Below are experts of layer 7 (counted from 0) of a mixture-of-experts language model. Rows are named down (a neuron's output weights, with its number) and show model dimensions 0-255. Each number is 128 + 24 x the weight over its row's rms, rounded and kept within 0 to 255. Numbers have three digits each.
Before each expert's rows: a language model's description of what the expert responds to. This comes from a sample of Wikipedia text that the model never trained on.

# expert 26
Description: Articles and with, to and commas right after an opening preposition or date, such as In a, In an, According to, alongside, featuring.
down1:159117110128096128155136140112132127148152161091101138121130147141135100154128114094124159068093138150135140110163146147123130098077106136101125133119135127120142107129136139142100127150126120134126119124159125174131128131178139130059110143151149133115135135115139132186068068102120139145128147144130140173126097180129144141105158137133139112112129115168135097107148121100092168142120112149125108124141129107141136099144083095152145167182152137148101120174135082129115115075101134105138161097154093056109119124109093103122146075147132119128156147124140140133159126128106128137166108126181114136131173118120150165153162138147160106136121150132122158071125137149134136104145092079090115112133129144180105121121113154117125111105108124161122159149154072110144156111124125

# expert 21
Description: Measurement units and coordinate symbols in tables and geographic data, such as m, km, °, ′, N, and score numbers.
down0:169065173151165191146122162148132096130145171099164116129104131109122128170197140136134129107149092091116144150156089146126145163111121094140107093121139104095142121135090075066148164134131123150099116160114142145143148113122132128130113092140129114137103135137104101148134128111127104107116123148140142153134112091137155131129143113086147144104147123161152143081143095076110124111109095133129150114117122134109160161140097074151179087123109099108122126129085152152173112109114155126120126151102142136136149149116114151101092118111134148120155134126138117122146136145153098170135167156119122088088127154141113115134134107117137117132164130145142179091125141108144151114166130163154129079150100108130116146087169131128122147171134114107145123126143087156122098103114092

# expert 27
Description: Major place names like York, California, London, Chicago, and digits in years, scores and formations like 4–3–3.
down1:158135170109122125129154122145127127170114118135115149070118136153144152125167147114143136134160101120144143137182159134161141160139100090107153114134123099115109104120122134134158134122079097110128118152171101124160101168112088178107128111126113124111154113107112145097125124147115128129102128163157159119111135177133154144126110121112137131146115105123137167183132118133180116100101104129170108173111110099118158103153142128089128147102071082102119128099151162119135149166124161121134149118144128132091131197145129129136129107099113075123101083141123143093122147071159108125108127151126102142106127102132125149148085123131133144126119094144125127100121130051103145156170174144119112130118129155124166130086126109167104173134128108115150106141098133110125080097140152

# expert 1
Description: Semicolons, commas and dashes separating items in credit lists, tables and track listings, plus month names in dates like 11 March 1987.
down0:152137101138092106137124111132146101136151103098141147110101098116128123151073133136130143172119105101106121130123094184144150147168100137123162155143105072125130145110148119132108134170106119141137148161112084161106140108121106124145124106119134121120130158129083112120079109146128120159123095122069107063141117126107126102156130134145135119166142138114093131146149147129131128127119154142090099128171131086135133157167110155165150185154113158114105133113100136163108103136142141165150127152096134113145054126142134137143136135108149099129161182157139153110175141116163093139097145103131127089111155090128127109110115149159158127173133145117122143139163138102070103113133128123120117125137159106111122163139136120137161110134176103159120108106067166149115168119149101

# expert 25
Description: Common nouns right after the, his or a naming the article's subject, such as film, album, company, novel, band, often followed by 's.
down0:115147127104080162190114159091122150109161125115069088117134135126129160176165148123175080156118102087166126123135133118134116119143106140118094133137136133148136110148141098114170127143143123146143119152141145105140130116125114136139158158146111106119109090136131087102116123109125070113125084125174161184097103126140152137125127079114157146153152088174091134104149129153102146096139128172127171108097125113105124152133138127122136112120099119115106106114145139147134148156099073141125121114119124127143125120104121123194161148156096141125129138143130163133135170112089110134081132139139168154112160162123112170154108098162104148121127124102109087128130157081156134111163142115135119181076111119113112162116119107103137135140142131151171095092110127137092128153142133

# expert 10
Description: Plural suffixes and plural nouns such as -s, -ers, -ates, students, businesses, men, and closing quotation marks.
down8:201135114113112106168148139128116145126118129164149121117153077125092131121174121098164112147127121150133105090114158140142172139171110115114141126136139139153128158133170097130137137101143137128088158107093130158117112143124091129103166099128128113138101154125138144178111125145129139121137092141134140082137121093126134119091167130092127116072124172121145142123079130110111125116145152142136114150108102064111112123099091126188079168156139137105116132142129120134114148146152149125120111162148173119115119129114126106124097145138115118114106123140158113191111149127154134112084153134074158119131046160185118086124073154165137104174152102112117123151126134116124126096148114115133118163135127163153113146119137125113126158099113140114136089138151143110124167138115101

# expert 5
Description: Subject pronouns beginning a clause (he, she, it, they) and the first piece of personal names in sports lineups and lists, such as Se, He, Be.
down1:103088127125081147129144127111147114144140130097123129157131142133123134150098127139142115168157151114121166157132093123141122065148123116126138099114137140110151165144159165127096166103126092182147139134115144118147135122079124139069134141125151121110108136166166134129154101188116140089144131109157104123107141131117158116162161100103104124127089093122124134139096097119108170114093139064100182149098181109127140137113091093152172164110110121120126125153152160133114134135108108123097154107114110120115140149157099140158154114094130121146132122131156123122148145140166127124099177160147100097104162106152142140127121155125133148119139130111112103148086132140095136100130131154101150144144155093142083121151115098060130154109207151132121126109127127109157083134103123

# expert 29
Description: Prepositions and slashes in athlete biographies and career infoboxes, such as at, of, /, the, Succeeded, Preceded, Senior career.
down1:141129129113113157138137121109107099166138114115119168129123149162152150158145081096116101109136137155139088179182144132134124154096162139123133119114120185101124126121132128141129158126166074151086111104135110136111152142124078127097147120139100125115120138118120115177130130156131112126161137136163155135145123162140125137118142156156132100088147125123184079074136157133174096122125094118114133120137104123145155100087136081137111105117107175126127164127119132147154124137123158090108124080101118103110081119099117123149095133111158135172082086097120130129116145157078155165145107121146125118132139132133117120119133121083147108118173107109109126115119087153142139123174143118096114149164134150145104168158144120096077126178147131115093125131141166100147140112089179

# expert 31
Description: Sports-biography words in headings, tables and stats: career, season, medal, Championships, Cup, football, Career total, in athlete articles.
down8:120159158172111124129103131104119083130115150091157142118075110116127175111085131105110114138129156101174118081144147109186150141111134119113117106107094118126106133126122135118116118143145086138134156173150153130161105124169140109116159108147144153160147113133127185133136161170114138118144155161088144145105091116148157131144150119139128164090115080121085153137133100130126103127095178142108114144157136153155140128107100093086149113134125170127152135114100146130139130100101135099134172077149102091122114156149107113093161129140123105126101178140132150133088105091117096157100156161131163121136156135141117101124128147143120138136104089105117094135096116139148172127173144068158090142136144111123141153111128141129146127120092121117157120172112108094169115151132095

# expert 14
Description: Prepositions linking a noun to its complement, mostly for and of, as in List of, awards for, suited for, plus including, about, regarding.
down1:124125160155135143122129157105133107122126095161107158163097128056186153143105156147163105156099108118086122129101136198119125150132135133122131129120102156130133150165088132116159088120162082134119091114123119155157028145084133141150166126153119126122143133138131106138130122141155131144193150156155139120120148122125095109142144118143139104104137096092093149159102112147137138109141119178157132122142102132087131144161118125122090148142123128127128117132126104132133129147114159088168091071095109132148103161101109161163123185134134133136155116132115111112132160087147137132133143104137092106114085163141166139138125114099133151082129106160139129141078121108108115098122113091137118107123146153137110097118146147096138105142124114142104140151078148126138139154121108

# expert 12
Description: Capitalized common nouns inside proper names of institutions and places, such as School, House, Theatre, Park, Council.
down0:106117127150137108148136143097087161129080141134132100105124162083134125123125105126079149134097150133118174157140160099106105161118144149163137095091151149092125128141149118155112114109116116122126155121175109102079112147138131124108150135108115147130129118137134120029118126139175121148113137144157118146146137140149093137155128099143143121127153095123091135110150160130170084101153141163151119112132096127114111123121145093078159132144132113147084078104129161112139130166090143149142133101123168131124118109137104146142133117120142154107105126158155138146170107082162079136105152147152109138129144152144129115135099153118145127064158147191132123117164112123129128149127105160081152166108146104115130148108139121072114129079144138120128179157095143102121134090142134

# expert 2
Description: Tokens inside demographic, census and election-result text and tables, such as the, %, |, (−, sq, median, census, households.
down8:146164125114145091094106095150108171098132125128090111145083110132119105104098125131149130170133121204120152114169143088137132110111152136147141089131136103101138124162149146120108124107127091094096094095169107131124117118137125091169120125138120125139109118135115134097145109118117177111102098147128149132135149089153070122147104112096103108144124147118120114111148120163137139119146049128107126108124151121122141089062130132135136149136136143200120140152107088107137125155126088159157143140108100155132147142122083095113149151123121085102127128099127089108085151136131161154151159154127140140133119127164128159151105146129141128156126131148108141146164148118143125133133148131134167108113128068079173150095136128159128142136129173132162130161084108139153122160104166